Experts of a small language model.
Experts: 144 SwiGLU neurons an expert, 1 pick a token, a sigmoid router.
Training: a variant of SOAP for the experts, 279M tokens.
Below are experts of layer 5 (counted from 0) of a mixture-of-experts language model. Rows are named router (the router's row for the expert), down (a neuron's output weights, with its number) and show model dimensions 320-383. Each number is 128 + 32 x the weight over its row's rms, rounded and kept within 0 to 255. Numbers have three digits each.
After each expert's rows: a language model's description of what the expert responds to. This comes from a sample of Wikipedia text that the model never trained on.

# expert 13
router:120101121159163124104126142161141127168070181148106105127146119114107131130158152133156111143105079076137121136150102157173107146139118105156059114121091172107103137119134091113115194109137132
down11:162135149136095114145173133162157182077136128137101095111143086128067147140110150125157092154187162150138114135107104117193142121104088138129110092138092113133102141193175107103107094121137109
down12:120154119116133105122170139129132139128153122226101208159179115116141118102117127137197144072124135091205120059159119127112110156094094085168081114151152115123092074135152112178151115152133173
down13:145109191150114104090147142151123113141116151163060175134176108091111075157097149127150093144053158135116186093163121168116111166117100119122062085124117118080105112148100101074113114135141174
down14:244181091156164118157138142126120127191123068106127184163115143047148079119173147151107171141201088142133114158192137176099100118133172134069147141077134188129141093118065138162119128126093102
It responds to: Second pieces of words beginning with P, B or M, such as p-ion-eer, p-est-icides, p-ne-umonia, and the space before years.

# expert 15
router:109125110124118164106108170098133103117146122157113066159152117130176130059154137071140087069093064128107086158164101125127099146171114125045137177176099110136159174138144129126123156081084120
down11:137080119118103135124164168109108112151060070101127094134203132126155187174116134123142106179104136110120132185153081141071171125140099167196113173103145150108101063058164139082136089145130161
down12:132119151138111106172150110135150106121086097211099166106079082150071094154117189135109145174071150136132120168148199106153113134127122107128151135136175127109082067104147121146104144124108157
down13:109147170123111149097196187174116088120162116118149074137132145044084090145161145135136098119123121168078028141130116159149127154112153073137144092104132091099130135084119167111103121110167132
down14:139131158154148153111138051083145181079083111130109165078137138080140102097128167155096136171122142128108119137155133068099085128099119107159127067080130154095174152131146180160156137141121162
It responds to: Sports infobox and career vocabulary, such as team, League, Cup, footballer, Career history, Personal information, and score separators in results tables.

# expert 7
router:124136103156111125124144154145129148167143152120140072108124158104107109081078215105128159153168113110133090154156145180166108181139118164109157136176111119118114202110051136104107131060132149
down11:086120120100040104057095187115176156073111076127103119100198117143122122114123168137192162166136093144147114120155139132161184120131061123117133131128116153161147115178122136148155129123130127
down12:155116133114131159094128153122157106151194142083168088110102097089124146140178135159144136120099146128156152090156094138108043133122116157085208086120192077098115108121136194120144126169104070
down13:148134140117137147131151118165131091150182110123131139141178154140098147164101077092201076133143101124111162135164147123085185075172105097184127162142172075127179191116165152143105085206125139
down14:163148149142128048097058153194131092155127142113102154136045107066126128127146153184203114092111107119169095160111107154185157123096142039089137146154146148109149087132070115159192128152135154
It responds to: Suffixes that complete a word, such as hund-red, simplic-ity, lyric-ist and -ed, -ated, plus table row ends and participles like located, built.

# expert 8
router:129093111189120142123099139125085163173121135138107076137161108141203118167113147190148084081112079116163121113104150152128072129127083155137113164126143223124169193136133130138148113099126101
down11:110074125117126092090050066191116141159140123076146106177112135146131129158125090103109125099113214148149151142135136122147139126110133132124139143083131110098107084143109147103135096159125127
down12:090129112101091118130081138146149133111138151100127118138153116114212160115085133114097096197121099127149137133124144127146097133095163159103096110142140126138190188189121167122116162095155140
down13:113096140154171126168118135127161167135143068082149122094130144152130120176097144096129170084134132142202108121114130079119125158160118149077121086125167163101129089110115115130098164092001155
down14:178154117068159114131056164120083164130108144127135131070064134101096151101115154103130134062097121199134059119157165129134162172120094143124089128078115105116128137106187133039099134099173112
It responds to: Tokens in film, television and music articles, such as episode, series, film, network, streaming, aggregator, plus cells in tables.

# expert 10
router:157135147158145164159128130095100087160181120136120099126094149136168134088117205146080100077120149076119132115120116222077099158139072124086110127224115162133112177129120152144126134099136130
down11:103141110126134172099151063153105157130126090068203123064083102120123175125196105157154099137139104109127145120079100155140150161182120098180107157103136105052119197131133171101132108134118139
down12:148158095074133144103177120093150107180102153150143074105142109133108094173126127064158122094101154140121158114142161107114091085041147108127092103159119136123098129112093134140140163085144142
down13:149120157136137136161163072113102103060188186057132114114087128149177130129156099086149139116147110084149100106111100143137088091088118147128121107054153109105133204161165128157093094121061128
down14:113115103158172151141146101135157159085103139152212122158171173102111088161153139119072189134105094155128099103087132140152178144111174112134166123132103106138162157145139130185107118135148168
It responds to: Field labels and values in infoboxes and taxoboxes, such as Animalia, Eukaryota, Coordinates, Identifiers, prime marks, Genus, -idae.

# expert 9
router:107076101154162152142148085169082141171147191168160077182119107075120144101131155154149128093123121076116180118145094167193100144150118141157128149135118133114147168128158144101118135104098197
down11:106140204172137162110103123099122147142100176156139113115102094136154099124129125042126108115114195128104148139127199141132167219134161144160112175097058175108122151142132125091187142142154151
down12:143124109113110072169109124123182162100142144125111165085078093115138108079120150148140139108073128136101151116137135148173110098129157114149203172108096118050063139095164183127114120166182141
down13:072120090146179158141183107113140181171121122181145103129193151151169122097124111080109110147130155131117058121150106118124113085127165169166114143127169124187156077115150115140090130142073117
down14:138044156154091101123073095147168092087146101114135153121177122123128141135126171127133129126087105134177103061137080120052101188104087086141146095104139136107091150084113073117118067103117106
It responds to: Word-initial pieces after a, of or and, especially m in "species of moth" taxonomy stubs, plus trans, commun, reg.

# expert 6
router:079198157148184146122109143121151140133143108151103085167111148078144106115120121132109075110152067068131095085137106146142070177146136173085088116160124122129047138139098098135125122166139139
down11:094096100189099146110093132156085085174153185156096115189186139165156112109144086158111195082142124137125181118128139198129178111153129162121166115120170158145125076071130092138115121166130106
down12:135137128123136155117055151143099119225078176103112128108116063101133121150173083146184130103096112126156083165118173110123136168209187133037143157153116153167119203129138145136140145094140115
down13:107133102100116137117126130148179110137117135154173091221098177134133174101116071114087129114114098183143114093173119136128159144155111101133078122193122107150199111155135118186168093107124131
down14:155192109110039139136156127135164091105151147101097138132099157092156117153109126098085157057067150138139105147105141073117130110080158090107159125102072146092133090139078091103125135099129170
It responds to: Words and endings inside proper names of institutions, places and offices, such as University, School, Army, War, Pope, Archives.

# expert 12
router:148132132106193085123165115176104114108139123135099060149148148173146115114135126193141145163112161144146115122119097114139089127123147164097073081152141108116143164102155152086143175095086144
down11:109134155112130151100131188129153133134145097130085171072145106113102114154170117162146076044165134181167161144145083127120104125140181124181108113112148164132140147113141138129142113102133178
down12:109218125142101097120115167125122114122113077173168186116160104097106194120143082073135154147117139150165112117172129154140126084083189130136155149160105142125164124160060110134176143076122144
down13:126121122087118085159152129133151099130159113131152142083156136159107176099113102083091129051108120112126129134113108141073022071090166143124144070168167130081098131190126117082142109098142134
down14:074059112123091143072115127191133088146136076200080140124142113128084128106110105115171126115149123115120125173137174153146151141116119163105107110149182153186159088101133161132099076124082033
It responds to: Inner and final word pieces like int-act, Ext-ract, Add-ress, -born, -itional, plus dashes and dates such as May.

# expert 0
router:101118102122113152075170144135125136114151171147167101137107149161129101115152096110138073094120087103147136077154132154198113114155108200063052100158122165110135106077144123133131131117079144
down11:113132181148075170138094134158116173089167122162065101114102145208107167113092115119123126067118154163110160104175189189182171084126126099116137136063143136150084128126181150185084106098080137
down12:125156143156165171150144073109111118056141150154116194143126087135107106112109074109070157118153096088119121095031176118160097102152149133107098101102128107155102125135106130140126085115158041
down13:153131147103129130170147143150156161063104120091149203099106133134195126086129141032115169205206163125073155132172104142146171130092093191123115161159150107088133125151150140105149093140103130
down14:138118100152107117255110152132160148153159139198170135188110111105117140165117136130161127145104139108149097141149105103129109184172094095091102134089040139144132148077126134084072173153166135
It responds to: Verbs and verb endings in life narratives after he/she/who or to, such as went, wrote, returned, refused, going, professor.

# expert 5
router:109163115131132139137150203137078129174135151170115084133104167075220112159095131125134117123142125077078178062177094167105080184096126177084106107156130141096136121072066135133185146116110159
down11:128187102126113190104126162111085171123110126126092155122176155123070164127166194154102090138136123081122125190103149101159158157172154091119097126146086108138124135112178141151102202122134143
down12:154145123106106127153128066147173113062131122128176186087141141157141148116159109146150186119184137125167131067125127087098109124123210140122108140154133145077108081130105102150180119154119125
down13:100150132085131182133117169134142172105144148144175163102151111105131139126127140102087141110109126056085129150171092128115130193088100123136110149178143149153102165142137127108149153108140126
down14:110119141118181156119166100111147162167127139088109071154135159159083109095107164082126132148118096149121166124108083080120119066147127125130155116086116141133101184104119128120109129103131153
It responds to: Word-initial pieces after al- or in election and census text, such as al-one, al-ready, United States, Labour, Conservative.

# expert 3
router:093120087172058157162143156118118161120153171125139108141135125154175095127112148109137097139083144115106114132154127154159121180130121190049075106198171143138097093106094195138084145128155144
down11:064149109170134144131118118134107131110127145117135101131115117150125175133129109115044158159109134204107148179118169122127107169138124093118124138117120106083177203102088171107103117122119111
down12:093080199157152121102150097164167111129123155172126117140134088096138100102136146155171174102154146124148103126097145106148134122106103173087155171103146121115093136175214192155114183139089128
down13:177089105042099136137136145153132118128096182193120211130158151147116072104126119143125118129072124193115141136172129186098199129126081113136153107167123095125083139124073099146164123119133084
down14:144179129113106162142095156086145070111100141143131124198125116137120113174096111120122119123151132194091128208137090144095081116108093110121106170169147137110168158105116137116114100163150164
It responds to: Middle pieces of proper names and place names, such as Chel-ten-ham and Hol-y-rood, plus common first names like Richard and Robert, and table dashes.

# expert 4
router:128139129142094105124160105133084106145152116182148130115147096130147070089137179147151145137101158101128136080123136168179080182132096113083133145179125145134156152107127179155149163118133130
down11:073192134107137143166109160109099099133129107096152150100093148118171148114125168096119176135160151177162097187096095135107091101115143089094141139121114098068099121157124126150179057099123143
down12:126118127137130079142132115085084139160101118110096113122130132085116140166190155104151109197140148086138100188151152158152123075117174125175188084067078079129117136088115111172082130064131184
down13:134128128145142174123118109199125173111127147164147144134166089132118119109120130124139092106123179194192133103074112138120122157156151198157140083152178198146122076141124126197104150130178100
down14:131073137110068076134135161160159138129161175121151141157124094140153119128153090146092143134115063098148178108152072155117126106093084105143184051111114128106079149022151076123131122099114123
It responds to: First pieces of words after commas, quotes or parentheses, like us(ually), pot(ential), K(yuquot), plus Yes, See, so, but.

# expert 2
router:167166140217148170130118205143112189161163133144132112144128125111141155095104128119205083092155130113130113124174131116139074123179124149096096163136135110143135190115148148107128144088128149
down11:107132105108160133131165139172098156133140180154205128205123106154136142059154179152188114077118110158075142139095167087152157152109086182163101172136136077139166150150097188133168107189070149
down12:064124153174165095117090134166170125152133144180148152180125108124153145102078126148143120125085127178072086112100175132139137013132157078117125136082133106147143156162116165108042153104122152
down13:094142181073108123145128108127139137110131172111085128098123134085125130087121137128123146095118131097124088144144146154129142123101113089133183122113198189163038125150127103143193109081126102
down14:136144090173133131123111183158104146100130110138117141134130211161107120165110127089104132107112166101095183096109112199144120072141140125020139108153139098145135161086152155191156144133150155
It responds to: Slash in coordinates, dash before population totals, name fragments in lists, and album/song/Los Angeles tokens in discography tables.

# expert 11
router:132138119168128164109121145150090176151154135122139146128134131133182131142106107090132148143104128137126119148123118160143069159158162144073053105167127206126106110139159131137109151134145131
down11:106160155089150112091144112106139135138146114129080096118175140164099089137102184154158081099113184114072160198145139112181140193124153116079138141126126135133147077133150104123120154137142107
down12:110125155108160100127161144039141069083076138094087181152135168092166152157107178107123137145154144169141105134089120107129118143123123193076153081085119130143133069107211183109153152118129082
down13:123161121134132128179146114134168117091122212111114105131183179107083123121094122114120135110119122152076155147124127158171177096139104132055092126177135076142054172075142113103124137124050129
down14:121114117185111155125084032155159170128114114111112097174089158131148156173118122113143117099138145109119116131151147143132076118162124049099152124110141100126159144152081049116142108164103150
It responds to: Accented or non-Latin characters, decimal digits in tables, and rare word pieces in foreign names, such as ø, ö, Z-ing-iberales, Kyr-gy-zstan.

# expert 14
router:082086129154145187112166118199061133114066148181097109167114108170132147105100174146171104133119151121095113127097095155157108190092076104134038113212085163102113118097095121145117146107183066
down11:085097133087179111131130121153132135115132114084125125121159105169098120155115144104091189190188176143108146160125149127122182108089085148169185095162118088117065207131134147131150165148120158
down12:110207188184083137126124133164080141101112066096143115132128108113142111148137142152152156149161161122111084099123152113061083126152140133159099140103059091138148158152187062078108096157098114
down13:101085158167151149152025155129205087128140149126123138099060117110142182152166169155105127154130103091079125140158112122203159093140127106112172124138152123160115132092093128124090148187057060
down14:156142119168119177133095097082147125145153165060137131082092091184107153162118089135160161094116113143135148049108086105139135123127098153144111186139121114082107125087105180179145103116171126
It responds to: Possessive 's, determiners and modifiers like other, original, such, her, its, few, plus mid-word pieces like a-est-hetic.

# expert 1
router:141137168100173153130147125167086146135124107138150052101075108100133100110111137181118061147078155146112162109151067124110056138125021128126123110142110154086143188144104134171161135093141101
down11:109110081131153073123111084098091125155149136145119123156117163157134106129121140057139122112080139158102081112071099135088113157110087164129144166120108160125111150130176156204078139165132124
down12:222129141089090141209154111167142154163086129092131134079104185124105110202112125171154117153120206138178189134114119162125142117159127141136114097097104155118146073125134068129129123107163164
down13:150105167125126078188125074135154087161138204105151155106120104070104131100162153109124121147137172114114153105084117125132104077164156126173102103078122175127173160059164155156153104173150092
down14:146099177129110115049114123117151177108086109115129105162062141116106075101146124137152087162162087148096138149173150158140112172135084134059094110172131097151069150074136135119182146139095071
It responds to: Word pieces and digits in census and demographic text, especially decade numerals and ethnic suffixes, such as Hisp-an-ic, Hawai-ian, 192-0s.